{"num_hidden_layers": 14, "hidden_size": 128, "n_experts": 128, "experts_per_token": 2, "d_expert": 32, "d_shared_expert": 64, "hidden_act": "swiglu", "moe_layers": [2, 3, 4, 5, 6, 7, 8, 9, 10, 11, 12, 13], "router_score": "sigmoid", "normalize_top_k": true, "routed_scale": 1.0, "balance_loss": 0.00117, "balance_bias": true, "router_bias": true, "n_groups": 4, "groups_per_token": 3, "init_std_router": 0.0208, "lr_router": 0.00376, "vocab_size": 8192, "norm": "rmsnorm", "norm_eps": 1e-07, "tie_word_embeddings": true, "optimizer": "adamw", "learning_rate": 0.00371, "beta1": 0.9, "beta2": 0.98, "max_grad_norm": 1.0, "batch_tokens": 131072, "max_seq_len": 512, "train_tokens": 676100000, "max_steps": 5159, "dataset": "wikipedia_en"}
Below are experts of layer 7 (counted from 0) of a mixture-of-experts language model. Rows are named router (the router's row for the expert), gate (a neuron's input weights, with its number), up (a neuron's input weights, with its number), down (a neuron's output weights, with its number) and show model dimensions 0-127. Each number is 128 + 24 x the weight over its row's rms, rounded and kept within 0 to 255.
After each expert's rows: "mostly gets" lists some tokens that are sent to it at least half of the time. This comes from a sample of Wikipedia text that the model never trained on.

# expert 96
router [ 81 152 130 175 129  82 121 107 104 116 134 115 128 144 137 147 119 121 115 183 121 112 128 151 139  91 135 150 132 103 164 143 106 134 128  65 129  95 165 147 108 111 123 127 108 119 130 121 147 125 116 128 112 108 153 118 114 150  95 119 124 125 129 190 166 128 126 150 128 126 141 118 103 137 136 137 107 137 121 101 132  99 131 139 111 156 142  95 120 141 189 112 142 112 150 108 115 136 134 126 116  69 115  88 123 146 101 140 167 156 161 103 132 125 151 106  83 180 149 178 161 108 152 106 105  93 153  79]
gate0 [140 144 133 127 172 141 112 141 131 125  89 138 141 120  61 147 110 156  92 135 115  96 107 124 163 162 106 168 142 109 157 101 106 126 160 106 106 123 113 149 121 101 131  89 171  65 102 110 133 158 114 132 127 146 120 130 178 168 106 144 102 148 190 125 108 147 161  85 116 118 149 147  78 103 104 115 158 134 131 158 116 141 153 151 111 157 143 139 157 174 104 152  99 118 162 113 133 153 108 174 124 138 102 115 154 139 129 132 123 144 134 129 121 137 103 104 145 115  87 127 123 112 151 107 135 115 123 118]
up0 [129 164 132 130 202 120 150 134 153 128 150 166 122 126 123 131 120 111 103 158 150 106 140 142 124 158 105 146 157 119 135 125 107 126 159 134 106  99 100 142 189 107 134 137 115 114 119 112  76  92 129 100 111 129 138 100 163 160 134 164 106 134 147 151 164 134 149 123 143 117 136 138 112  83 182 112 159 153 109 145  94 125 138 143 129 140 153 102 112 172 106 157  96  83 142 137  97 135 134 179 144 143  77 115  96 131 140 160 122 110 154 103 139 154 117 112 145  89 160 137 143 132 161 107  90 143 134 124]
down0 [113 106 129 109 137 119 139 165 124  92 105 122 126 138  99 131 130 146  76 154 142 132 166 152  75 129 126 126 161 122 168 111  97 113  73 127 112 131 148 134 101 106 124 120 103 103 143 131 117  68 147 113 113 136 141 157 143 119 149 104 110 153 148 140 108 124 143 202 131 154 107 168 121 148 126 117 138 142 129 144 143 146 136 138 155 128 114 132 165  70 145 126 109 134 123 127  66 128 156 193 119 136 103 135 106 108 150 155 157  98 140 116 109 112 159 141 121 147 170 141 162 146 137  92 122  99 133  88]
mostly gets: " \"", "\\", " [", " because", " \\", " “"

# expert 83
router [118 129 151 173 173 143 101 124 131 136 122  72 140 171 142 152 104 149 141 170 171 153 127 111 105 117 130 150 131 111 113 185 125 141 126 112 139 115 173 142 135 125  84 110 125  91 104 128 136 142 102 176  60 122 120 113 127 146 117 100 141  84 123 176 162 145 106 102 141 110 148 129 114 116 139 108 121  88 118 144 144 114 116 110 160 127 162 136 104 115 152 128 120 126 137 105 173 117 133 114  87 104 134  99 134 110 121 167 156 143 124 123 125 138 141 135  86 169 133 167 102 118 144 120 128 106 183 108]
gate0 [109  96 129 121 150 154 111 164 138 141 110  60 139 117 119  96 132 139 122 168 164 130 102 153 138 148  91 143 143 118  94 146 141 100 115 114 141 147 153 154 178 122 125 139 100 149 137 114 141 115 100  80 100 173 111 103  84 142  83 141 138 115 133 175 146 153  93 137 162 157 180 137 110 127 140 123 134 135 116 123 122  86 167 123 149 150 171 166 114 150 105 125  90 123 105 112 127 129 120 122  97 117 137  96 163  67 151 142 121 139 144 117 138 112 117 143 124 105 150 124  90 159 105  97 126 129 125 146]
up0 [115 145 104 133  93 125 142  78 158 108 155 127 132  85  95 175 107 123 141 136 111 125 113 124 144 133 124 113 119 153 178 119 141 188 177 126 138 129 114 110  98 101 120 125 161  59 133 159 136 130 149 121 134 113 143 134 116 122 144 169 121 140  92  99 129 128 130 121  98  92 157 142 139 149 121 136  94  92 104 100 131 143 109 131 100 110  76 135 189 105 110 144 117 123 134 109 108  63 144 120 100 135 134 127 113  91 138 149 149  96 159 151 121 169 115 110 115 119 153  96 120 115 145 170 108 122 122 113]
down0 [ 71 137 138  91  97 185 159 106  97 183 145 145 112 130 162 142 101 155 138 119 152 134 151 130 120 164 165 131 141 117 140 144 126 143 147 158 118 138 140 154 143 162 130 169 116 105 132 141 141 130 139 117 114 134 108 103 109  93 136 137 116 119  91 140 105 108 106 109 137  94 155 127 151 162 139 159  96 133 128 126 149 132  97 139 100 147 174 143 116 113 140 195 112 146 102 122 191 112 145 127 154 153 107 100 142  95 136 150 111 135 159  85 130 148 116 121  98 117 142 111 111  71 122 124 130 145 155  89]
mostly gets: "er", " working", "ér", "ograph", "chen", "ür"

# expert 107
router [ 90 149 102 144 174 119 110 119 131 116 138 114 151 126 137 109 107 117 115 155 133 106 117 154 108 103 125 161 119 140 135 120 103 117 142 102 128 102 178 125 162 140 108 135 148  67 151 107 116 152  85 130  78 106 110  85 123 148 125 118 112 100 132 120 132 121 136 139  74 105 148 124 129 133 145 111 124 116  98 157 172  90 125 131 128 158 127 123  86 123 125 113 115 107 162 127 166 144 126 131  63  82 114  89 117 128  61 147 125 141 158 112 150 120 107 116  94 151 167 147 150 102 130 149 100 103 175 117]
gate0 [107 125  86 151 147 141 131 110 126 151 117 104 127 130 102 143 144 128 131 173  94  91 129 145 103 114 125 139 133 122 103 102 107 153 128 166 147 126 126 175 128 138 143 148  92  93 150 127  93 149 108 136 105 144 117 111 143 177 134 162 122  81 140 113 129 112 175 148 111 137 140  87 148 127 144 114 106 129 136 155 147  85 141 119 110 102 130 129 137 146 122  97 128 170 157  92 150 206  91 119 110 117  91 109 117 103 100 168 112 130 119 136 107  93 150 177 142 102 171 154 157 132 148 155 173 139 137 107]
up0 [119 146 115 111 130  92 121 132  98  93 131 131 104 158 162 172 151 135 124 135 136 157 105 113 151 120 145 123 153  97 118  89 116  97 174 115 115 134 130 110 130 172 127 125 113 199 127 116 125 119  76  91 126  88 130 124 117 132 127 103 125 168 122  89 104  78 119 157 114 147 108 104 119 110 151 126 119  95 122  87  76  95 121 135 131 128 123 140 135 150 137 144 110 127 145 154 121 135 102 189 132 115 116 155 141 114 145 105  87 127 121  94  63 140  87 111 145 128 110 165 108 119  91 135 116 109  96 143]
down0 [146 157 121 151 127 105 122  87 141 128 155 129 111 146 139 184 138 135 116 117  98 110 122 166  86  87 145 108 157 108 168 141 141 143 107 153 137  82 143 140 131 150 121 109 147 137 121 153 145 132 115 137 117 118 158 138 110 118 125 123  79 121 130 137 124 130 168 134  95 172 143 136 131  75 161  94 143 115 159 133 130 136 167 140 131 115 119 124 103 146 138 109 138 165 120 137 135 145  99  93 113 100  70  93 114  99 164 184  87 120 100 106 132 145 160 155  94 131 114 147 104 170 105 119 134 183 112  96]
mostly gets: " coast", " Commission", " Island", " Islands", "enberg", "}$"

# expert 61
router [104 159  98 155 117 137 112 125 128 123 122 104 134 178  80 123 125 117 141 133 151 118 124 181 106 113 123 197  93 108 157 136 128 126 123 108 140  84 164 133 139 103 102 114 135  73 126 146 105 128 108 145 113  89 165  90 109 135 106 109 142 105 132 144 108 116 107 148 103 129 140 113 113 143 134 115 139 136 117 152 132 120 149 102 115 155 101 128  74 120 128 135 117 139 153  90 155 163 103 133 123 107 146  69 110 124  54 119 167 147 118 128 137  99 144 125  90 154 162 151 117 101 142 117  96  91 149 109]
gate0 [134 118 128 162 138 129 161  96 106 121 144 106 148 149 144 108 131 171 144 103 135  98 105 117  80 100 104 124 181  63 127  99 105 139 113 130 162 113 113  91 131 145 146 150 139 132  77 118 147 126 139  97 105 128 132 151 130 101  74 151  97 133 116 141 128 104 110 125 121 119 125 136 141 152 151 119 103 122 119 153 113 131 139 100 171 125 124 109 134 143 105 112 129 100 110 141 194 111 134 139  98 116  73 142 129 133 120 125 108 138 106 134 103 124 173 159 103 117  87 145 133 157 144  59 126 109 143 186]
up0 [119 149  71 138 151 138 120 135 107 152 128 122 114 128 136 135 132 176 117 137 155 109 146 140 108 128 154 129 183  81  98  97 134 131 126  98 119 112 123 123 115 122 154 118 125 166  73 118 180  63 144  90 158 127 157  86 126 160  91 100 105 165 141 141 118 146 129 125 118 132 144 166 180 131  97  65 110 160 133 148 134 124 147  86 122 131 131 131 153 151 130 106 132 104 126 105 139 135 160  89 134 131  81 125 103 119 125 132 144 160 122 125 167 108 120 134 111 116 100 145 122 142 134  69 122 133 132 132]
down0 [132 136 128 132 145 102 121 132 117  81 120 158 159 152 126 110 149 141 147  97 115 118 134 104  98 147 149  98 121 127  95 125 115  96 108 152 172 124  78 149 134 160 112 154 143 103 157 104 111 137 127 112 129  80 105  79 133 183 108 150  88 150 148 149 127 113  63 115 148 132  87 129 113 131 142 101  94 135 119 130 128 167 158 160 154 142 118 173 147 136 132 118 135 118  97 119 125 160 140 157 144 152 109  88 117 134  59 129  74 151 142 133 121  95 157 139 124 172 102 132 140 134 134 135 137 105 134 151]
mostly gets: " D", " T", " B", " G", " C", " F"

# expert 11
router [ 93 145 103 120 159 113 158 131 148 134 135  67 109 160 119 114 161 105 122 121 119 106 122 142 106 122 125 154 103 126 172 170 117 128 115  70 134  84 165 136 138 127 154 120 126 102 110 165 120 155  82 129  47 106  99 124 116 149 121 144  91 113 107 140 147 146 122 113  73 113 137 132 141 132 153 119 132 101 106 127 131  86 133 123 137 128 146 111 106 131 166 133 118 119 138 102 183 131 110 154 109  50 128 120  97 118 132 155 142 143 126 100 147 133 120 115 111 155 146 133 138 101 134 103 123 123 159  89]
gate0 [113 140 168 130 103 105 105 137  84 137  96 194 135 114 129 134 143 145  83  92 119 114 123 144 107 120 120 143 125 104 203 154 137 118 114  99 130 126 166 121 115 146 119 145 142 167 110 158 166 131 126 100  87 165 150 128 137  98 139 137 109 125 175 104 177 101 158 143 151 153 132 150 145 114 148 114 159 126 123 160 162 132  85 101  97 142 151 159 151 146 127 148 132 134 108 116 119 146 110 170 142 123  89 135 151 139 145 130 109 119 123 120 192  98 153 102 133 133 158 110 125 101 142 127  97 122 119  96]
up0 [186 112 139 119 170 156 149 141 134 158 123  65  81 118 141 131 122 154 154 118 131 202 148 106 117 138 131 123 134 133  81  81 132 103 150 188 135 108 125 131 130 133 140 101  98  95 158 128 106 117  99 119 144  80 117 128 124 144 130 131 129 124  89 144 111 126 103 137 114 116 109 143 123 118 139 103 121 142 147 121 105 148 160 177 131 127 102 106 117 109 127 127 120 102 169 141 132 102 140  84 136 130 159 108 113 128 133  95 158 131 168 154 126 182 124 176 132 111 107 165 143 129 108 109  95 137 159 112]
down0 [143 115 124 137 110 154  85 124 116  99 163  89  69 139  96  70 144 134 119 112 122 105 142 174 125 101 158 141 113 138 154 134 109  91 142 101 155 123 152 146  90 135 161 113 139 117 144 108 148 128 164 139 107 153 148 125 151 159 145 131 128 104 133 118 126 115 174 130 118 142  92 129 137 109 105 152 120 102 125 112 137 124 159 138 127 133 136 131 144 133 158 142 180 143 127  81 135 133 115 174 134 148 110 134 185 109 103 142 118 167 146 103 145 127 115 104 160 158 121 160 137 127 154  97  82  92 143  60]
mostly gets: "onia", "ora", "ria", "my", "ia", "elle"

# expert 67
router [ 52 132 149 173 146 143 121 152 125 123 137  94 151 170 126 144 140 135 113 144 108 144 136 187 114 105 115 184 137 108 124 138 113 138 120  61 139  92 164 160 150 121 113  96 102  88 128 135  97 121 123 149 105 128 142 111  90 126 112 105 104 113 125 108 137 110 108 117 114 144 152 125 137 117 130 132 137 112 113 144 100 108 170 125 108 124 125 123  88 160 129 139 130 106 134 104 173 131 114 108 108  77 135  59 134 136  82 136 135 160 126 128 137 136 117 118 120 158 151 138 131 105 177 143  97 129 157  91]
gate0 [133  98  68  88 108  78 130 141  81  93 145 166 141 170 135 121 138 123  80 174 105  56 128 172 115  90 176 125 118 125 132 118 170 154 136 120 139 124 155 140 176 130  98 144 136 122 146 168 136 132 131  96 118 160 164  96 131 162 128 118 147 127 123  93 110 113 132 133 116 133 115 145 138 134 137 104 121  87 158 137  91 122 137  95 120 138 145 152 107 119 156 108 109 145 107 128 145 121 150 115 104 101 119 140 149 160 110 133 118 117 105 177 130 104 148 123 125 150 163 145  97 141 139 124 128  92 121 105]
up0 [131 127 136 135 104 129 123  94 117 183 141 127 113 178 122 161 114 157 152 146 136 120 109 161 145 109 169 129  95 125 167 111 129 138 122 174 151 109 131 107 140 147 136  87 194 125 147 109 164 126 140 139 150 153 177 161  89 123 122 121 120 113 123 140 103 152 124 143 151 142 107 135  99 120  84  69 139 106 151 167 169 124 132 175 154 128 115 115 105 111 128 102 114 149 126 124 122 117 130 174 144 126 116  88 133 145 105 146 144  99 173 181 134 122 131 132 130  92  84 158 102 105 108 134 121 116 122 104]
down0 [135 136 172 157 128 108 143 126 113  98 141 128 139 102 139 150 104 108 106 129  85 174 101 123 149 121 139 141 136 164 132 144 171 131 118  98 100 108 162 124 106 149  58 131 120 175 158 106 169 119 117 115 121 120 104 122 162 127 178 134 132 133 127 131 145 150 116 112 120 154 112 141 117 127 115 122 135 165 171 154 144 109 138  97 125  91 169 197 118 143 112 112 116 167 150 126 139 154 118 161 115  67 169 102 154 117 131 123 146 124 159 141 137 111 123  89 128 128 101  92 152 133 125 155 156 156 163 137]
mostly gets: " a", " an", " f", " this", " another", "An"

# expert 52
router [ 56 150 141 186 135 150 117 110 165 139 135  94 162 177 118 118 131 143 120 145 129  91 137 173 126 131 110 172 117 113 133 153 103 115 128 116 108 105 152 142 160 119 124 109 117  75 116 126 117 143 108 122  79  95 152 102 106 104  79 113 127 121 128 134 170 114 131 129  86 117 127 134 108 117 150 125 122  99 138 106 120  84 167 102 145 131 154  82 104 135 178 143 135 157 150  87 170 139 103 145 121  72 129 106 140 128 122 145 145 151 111 130 140 100 109 109 116 145 124 159 135 127 136 121 116 118 155 100]
gate0 [131 158 151  81 148 145 103 129 118 128  86 153 100 118 116 136 132 132 120 150 126  91 105 143 117 159 124 101 119 129 123 128 112 159 130 138  96 138 110 154 131  78 146  96 122 125 177 145 121 146 145 131 138 104 146  98 146  97 123 159 168 103 108 149 169 154 139  70  80 140 118  93  83 148 175 109  80  82 110 113 142 114 100 164 175 124 119 109 144 135 135 125 173 174 158 130 158 118 119 107 112 129 161 110 141 110 158 132 135 147 146 150 118 128 126 120 146 166 156 152 135 146  97 113 131 138 103 161]
up0 [ 87 103 154 135 148 100 113 172 143 138 103 161 130 153 149 129 132 142 133 101 116 144 147 159 127 153 136 164 155 133 153 128  56 135 118 129 126 129 111 101 123  91 101 132 119 106  88  96 122 115 166 150 111 104 131  91 134 127 125 160 120  82  92 169 158 137 132 133  90 101  94  93 121 153  97 130 133 107 139 115 122 116  87 110 151 114 152 102 162 181 138 159 138 141 122  95 130 148 138  79 132 113 131  81 134 137 129 135 115 153  75  97 119 131 101  81 119 147 111 128 150 143 143 140  97 102 134 152]
down0 [111 129 114 147 123 149 122 115  77 145 161  98 104 115 146  87 123 137 148 107 125 165 128 144  98 164 128 136 125 107 146  90 112 117 137 125 138 164 125 108  94 154 101 152 139 122 141 149 133 112 139 122 166 143 124 154 147 147  90 126  84 122 111 128 143 138 117 143 136  79 120 156 161 159 111 105 133 121 129 129 134 128 131  96  55 100 178 146 107 116 122 133 131 111  89 180 136 146 114 191 170 134 118 118 140 112 111 132 115 164 144 124 159 107 135 104 114 145 105 150 118 111 179 174  89 127 112  77]
mostly gets: " for", " with", " With", " without", " alongside", " featuring"

# expert 12
router [ 85 143 119 155 124 109 123 108 106 111 160 113 138 154 101 139 142 127 111 141 139 111 154 139 108  88 129 183 100 122 165 120 123 140 153  96 113  98 188 155 159 121 147  99 133  86 161 153 134 143 112 123 119 150  98 112 116 100 109 120  91 118 163 183 132 123 105 109  60 160 125  87 137 120 126 132 131 117  91 102 109 119 133 116 136 148 141 117  87 131 142 140 122 132 169 132 150 133 143 106 119  74 112  79 118 136 106 113 130 150  93 130 139 153 116 117  96 178 136 145 127  88 169 141 140 106 130 103]
gate0 [151 148 143 130  85 115 132 128 120 100 121 128 174 110 116 128 140 121 152 108 177 123 161 172 136 142 121 125 120 121 136 148 106 156 164 107 142  88 167 162 108 133 127 108  77 105 147 164 135 102 131 115 101 187 106 124 109 130 131 149 119 162 142 123 176 111 106 112 122 167 149 165 153 119 124 133 116 111 105 157 137 122 154 145 148 150 163 126 131 125 210 133 127 157 138 128 141 105 129 145 125 134 150 138 139 151 135 101  94 162 136 189 137 151 124  97  98 165 101 160 126 169 139 151 147 139 143 108]
up0 [132 121 105 136  89 137 131 121  93 128  97 113 132  97 123 174 169 146 108 111 118  76 141 150 106 134 136 139 128 137 124 109 103 151 181 139 129  95 107 116 153 103 139  99 135 153 130 186 121 134 118  99 125 170  83 130 133 144 116 131  97 150 127 136 146 116 160 116  57 105  79 110 173 119 128  95 108 112  82 162 113 131  95 136 148 159 121  98 123 123 122 129 103 132 135 189 124 130 112 159 142 121 114 118 128 143 141 140  99 148 114 129  94 173 104 142 122 128  95 115 136 146 129 143 132 179  81 123]
down0 [108 108 130 111  86 130 144 127 117  94 137 100  91 136 151 127 148  91 128 104 152 161  81 104 138 139 155 136 100 123 119 146 100 111 107 129  97 119 155 114 146 115 156 188 106  98 135 143 143  87 122 173 113 152  63 138 129 114 106 118 107 129 149 128  92 155 141  89 140 128 134 110  99 138 126 122 125 123 144 167 142 113 147 105  78  93 110  99 116  93 115 128  54 131 146 175 127 136 118 139 144 115 124 157 116 128 147 119 106 104 171 150 111 120 104 119 135 157 133  98 157 136 104  83 123 136  87 145]
mostly gets: " round", " city", "ba", " Ba", " town", " name"

# expert 47
router [116 138 145 138 162 109  92 110 130 115 150  94 124 172 101 120 100 144  97 133 129 121 104 143 157 112 131 134 117 142 150 119 101 157 140  91 125 100 167 121 147 111  98 110 130  76 145 116 134 149 117 150 111 120 114  93 139 145  69 130 110 101 142 158 153 158  88  91  95 149 133 117 106 142 138 130 163 117 103 143 121  91 140  96 146 144 142  83  95 138 130 107 124 114 171 121 153 161  95 135 102  83 142 103 108 174  96 134 154 118 162 111 174 162  98  81 120 160 155 147 140 110 141 101 107 140 143 126]
gate0 [157 126 156 123 161 140 131 133  87 120 103  82 114 150 112 133 108 114 110 134 182 138 143 119 117  79 150 116 107 135 123  92 112 129 160  73 144 105 173 115 132 155 112 124 154  98 118 110 139 162  89 129 155 154 121 139 104 120 121  84 169 103 115 119 113 123 134 140 102 119 118 112 143  80 142 113 151  89  60 165 100 130 146 111 161 146 145 104 109 167 142 153 128 142 124 155 117 166 113 113 139 137  91 150 146 109 144 106 107  89 113 129 137 125 165 129 119 151 150 133 122 135 146 117 149 130 190  95]
up0 [111 100 133 141 167 132 110 120  87 126 153 120 167 136 112 130  84 123 116 141 142 122 137 105 117 116 106 100  88 137 154 169 135 123 158  96  82  84 147 164 143 100 136 154 139 148 103 118 124 145 126 104 118 161 110 113  79 156 134 121 127  99 109  90 143 134 119 125 161 112 138 112 145  52 103 104 122 127 119 165  87 134 135 129 179 107 123 120 153 173 159 122 139 145 116 133  95 150 137 125 149 173 153 167 123 126 155  87 127  90 143 162 152 159 119  96 140  90 111 127 129 128 145 104 132 166 127 146]
down0 [189 135 103 141 108 131 148 129  89  97 122 119 132 188 119 129 131 103 169 138 162 154 165 138 125 146 134 130 116 123 101 140 111 160 142 112 131 136 169 111 129 113 148 128 129 109 111 150 131 190 135 126 143 129 115 138  96 139 119  95 160 148 156 140 123 140 115 146  89 130 112 118 121 159 116 133 126  87 175 130 137 142 179 124 135 122 186 132 114 166 158 135  75 124 118 123 146 102 149 158 138  98  67 147 112 165 166 140  91 189 128 131 140 119 133 131 103 106 108 167 124 134 135 109 157 147 123 140]
mostly gets: " album", " song", " species", " music", "idae", " video"

# expert 53
router [105 119 146 134 148 108 122 136 155 144 113 125 121 147 133 133 129 105 111 111 117 119 164 166 135 103 155 163  96 100 125 115 134 147 124  65 128  68 168 141 141 135  93 135 138 120 118 160 125 137 138 164 115 121 113 148  99 151 127 107 132 100 115 153 135 155 148 130  94 131 144 109 113 134 128  81 124 119 110 146 121  98 143 119 117 140 148  86  68  84 165  95 143 143 156  94 149 162 118 126 101  77 183  86 121 147 103 133 143 121 125 152 131 117 131 152  84 150 167 156 124 103 148 112 146 138 157  71]
gate0 [140 144 130 110 100  81 130 125 172 117 100 100  82 141 125 139 112 142 128 107 150 131 107 119 122 147  95 150 133 120 159 172 154 183 115 122 195 105 121 115 155 146  99 102 167 153 143 150 156 123 131 122 151 160 140 126 125 132 102 188 136  80 147 167 147 127  94  99 138 153 152 119 148 138 149 132 111 140 130 145 141 131 118 115 131 105 115 136 135 128 166  79  91 142 108 109 149 156  95 141 113  53 105 115 132  75 113 144 133 149 128 162 128 106 125 151 143 130  87 124 102 126 150 117 129 119 117 113]
up0 [145 131 127 141 126 137 134 164  69 136  90 116 123 127 144 138 126 156 114 112 120 142 110 112  63 106  91 124 120 163 143 116 130 122 117 109  99 130 114 151 152 113 101 161 111 140  96 120 115  93 115 142 127  96  96 101 119 185 122 147 118 136 106 149 106 140 102 124 115 140 140 106  81  84 105 128 113 137 102 120 125 124  87 123 171  77 137 122  82 156 104 162 133 148 115 129 110 124  70 104 153 157 150 163 152 130  90 149 106 128 148  97  65 162 135 123 144  94 152 150 129 107 153 141 121 134 117 143]
down0 [103 121 100 148  95 121  55  92 130 117 129 104 151 156 155 145 120 141 116 129 102 141 152 142 122 124 153 146 130 129  82 148 125 116 162 165 125 137 144 114 120  76 134 148 150 132 102 131  87 141 104 100 137 119 119 104 166  52 125 102 112 111 174 144 139 116 172 134  87 168 166 131 149 128 110 131 145 115 104 145 156 135 103 132  98  92 119 111 112 108 136  79 118 139 125 148 111 140  80 150 155 100 117 117 114  90 127 112 124 142  94  74 135 136 114 143 133 112 105 147 112 130 132 134  84 150 136 147]
mostly gets: " De", " du", " Di", " Ste", " Ne", " Tre"

# expert 76
router [111 170 135 133 161 121 134 120 116 114 137 101 141 150 113 120 131 107 109 154 151 126 129 172 123  96 132 163 127 114 145 135 127 116 125 125 150  97 197 151 179 150 109  94 107 111 162 148  83 149  89 145 122 120  94 108 100 129  88 118  95 115 155 144 132 123 117 118 117 160 131 111  95 149 141 119 105  94  87 110 112 112 146  79 139 157 148 138  71 154 155 114 115 145 175 106 171 140 113 108  77  87 137 104 127 153  87 143 129 144 119 118 161 111 149 110 104 117 158 147 119 108 162 134 120  99 135 133]
gate0 [124 144  98 109 154  94 140 126 178 114 150 137 123 120  88 127 163 126 139 164 113 110 119 185 159 127 133 161 115 133 140 143 142 130 128 139 142 114 170 134 143 116 134 103 140 121 119 133  91 120  88 110 154 142 110 100 131 152 154  99 108  84 135 144 152  85 112 136 161 158 125 136 138 128 121  98 113 151  83 119  92 120 152  96  95 102 123 165 121 141 129 110 177 143 136  63 138 128 125 168 162 126 111 175 133 169 151 144 103 105 107 136 107 135 132 115 135 124 139  86 132 143 198 147 160 151 137 155]
up0 [153 118 147 130 117 138 160 133 121 126 110 144  87 105 141 129 121 160  89 138 125 129 112 173 117 128 135 158 163 113 114 121 101 112 148 105 131 118 145 183  98 102 176 121 101 156 172 115 113 130  69 140 115 157 126 136 130 115 102 112 137 119 163  95 154 127 149 152 111 147 146 100 149 147 133 100 180 136  84 111 198 142 155 140 157 108 129 132 100 143 122 154 154 138 143 105 114  84 129 154 105 121 153 137  76 128 127 175 146 147 156 132 110 145 165 138 121 109 150 147 147 106  98 139 143 133 179 120]
down0 [128 158 143 115 120 177 132 135 144 143 133 115 121 171 117 126  77 125 108  94 134 133 164 102 128 120 132 120 111 124 145 138 128 121 181 148 112 138 116 111  90 115 104 154 140 104 146 152 134 182 170 100 126 104 134 132 135 133 103  92 107 111 143 184  82 128 115 131 124 121 122  83 124 119 117 113 178 133 135 125 119 116 120 114  79 131 120 106  80 150 117 121 116 133 171 134  82 121 107 109 124 160 136 104 197  72 139 120 157 137 128 103 100 137 122 128 142 109 131 158 112 116 124 125 123  55 109  97]
mostly gets: " government", " Army", " school", " Council", " School", " Committee"

# expert 30
router [124 164 161 161 154 142 129 123 101 142 115  86 123 131 131 147 164 117 124 164 129 109 134 179 118 127 141 172 116 134 129 134 116 125 120  83 117  94 169 149 151 113 132 144 116 114 127 106 105 144 108 176 123  92 137 118 110 100 129 120  90  91 135 145 146 120 137  95 116 192 140 123 112 137 169 144 102 137  80 113  98 116 140 106 143 135 154  99  56 130 172 130 132 131 126  90 153 152  85 150  98  91 119  99 153 127 118 119 144 161 137 160 109 106  97  99 111 166 152 110 129  92 128 132 124 139 121 101]
gate0 [124 142 135 101 117 123  71 122 121 115 101 109 129 102 170  97  89 143 108 120 142 114 132 164 164 134  95 136 125 116 123 122 124  92 134  93 133 151 126 167 141  78 116 111 110 127 135 117 135 109  92 118 101  65 158 107 115  85 150 132 138 111 119 137 166 148 132 118 129 132  79 149 127 114 167 161 106 153 136 146 104 134 140 128 170 111 166 146  85 152 140 147 146 139 157 123 150 152 122  82  80 147 136 101  97 116 125 105 129 130 104 140 104 130 177  97 114 156 140 159 116 154 142 155 102  71 139 118]
up0 [120 135 158 158 106 150 122 132 125 110 149 135 151 119 144 153 137 108  87 142 156 147 182 100 143 128 117 133 137 124 124 173 113 111 121 118 130 101 155  98 146 122 142 116 167 105 100 139 159 162 161 110 133 168 115 157 147 140  81 103 118 163 143 121 104 138 169 148  99 135 150 134 117 151  72 104 130 110 146  87  74 100 131 129 146 138  95 119 173 128 120 115 101 113 150 153 149 119  86 170 162 109 126 105 131 140 135 171 146 122 125 136 152 131  94 111 121  85  89 126  78 165 113 107 135 112  97 154]
down0 [ 76 113 123 160 152 159 116 139 133 145 143 124 118 143 148 179 129 128 124 103 122 138  96 105 130 139 123 134 118 119 120 194 146 116 124 134 126 136 153 150 139 135 122  72 143 124  82 121 137 138 106 147  98 122 146 138 128 127 101  75 114 150 133 169 149 139 172 158 169  92 190 123 123 115  61 130 114 101 131 133  63 133 125 104 121 127 138 120 150 149 135 126 123 101 104 164 151 109 123  88 154 150 110 135 126 147 122 137  98 131 122 151 184 103 153 143 135 147 122 151 116 147 164  90 158 112 153 133]
mostly gets: " Best", " professional", " Roman", " human", " German", " ="

# expert 119
router [114 162 107 153 146 106 134 116 136 156 101  66 122 157 155 109 122 113  98 100 164 114 107 135 113 128 123 143 101 143 154 147 123 139 151 111 109 116 155 132 139 147 132 112 112 147  93 141 130 145 104 150 110  97 139 100 139 111  88 168 117  94 139 144 174 144 123 119 113 141 116 121 121 159 113 109 167  88  74 124 107  85 146 105 135 129 149 114 110 119 150 140 119 152 153  93 177 161  94 117 134  43 131 100 125 146 111 156 149 112 157 148 117 146 107 120  86 150  99 141 134 100 125 130 167  90 133 103]
gate0 [ 72 148 124 151  85 126  88 104 142 105 120 137 147  89 129 139 113 108 101 131 115 117 136 123  91 148 117 139  90 124  93  86 152 158 144  90 169 125 157  68 147 124 129 138 122 120 118 119 130 152 100 132  90 131 126 148 129 103 115 140 120 152 149 151 145 158  72 126 102 139 126  97  96 125 150  86 145 150 137 128 142 147 123 121 162 148 139 138 102  79 107  95  99 161 141  96 156 132 114 130 134  91 105 132  88 102 145 173 119 165 120 126 143  95 100 117 124 116  99  84 114 107 125 127 160 168 124 155]
up0 [136 157 146 130 152  90 136 124 135  69 154  93 102 150 115 151 106 130 126 112  90 159 127 123 126 133 139 174 135 113 125 148 169 133 105 158 147 108  79 120 111 131  98 101 142 112 172 108 102 110 105 132 103 117 126 153 160 115 141 114  91 143 122 134 160 117 110 144 142 132 139 117 139 116 115 125  97  95 127 132 155 153 115 106 136 122  91 159 170 158 146 135 182 103 169 175 100 112  87 122 141 124 105 133 123 134 119 158 138 117 116 142 117 136 132 195 132 165 140 148 183 174 172 122 113 156 112 119]
down0 [119 107 100 145 136 117 143 116 121 144 143 140 146 137 110 129 119  66 122 140 110 157 123 152 149 153 109 114 117 133 172 140 125 119 176 142 188 127 133 114 134 124  91 134 173 141 119  99 121 155 150 146 116 147 129 163 164 123 130 139 128 141 108 128 162 141 198 143 127 114 161 126 138 113 169 111 163 123 108 148 109  99 106 138 194 138 132 176 199 136 155 180 121 134 147 182 116 128 123 137 110 108 105 122 119 133 165 171 156 111 153 124 100 100 127 149 124 144 117 127 157 109 110 133 146 127 142 107]
mostly gets: "da", " Nor", "stra", " Victor", " Cru", "mini"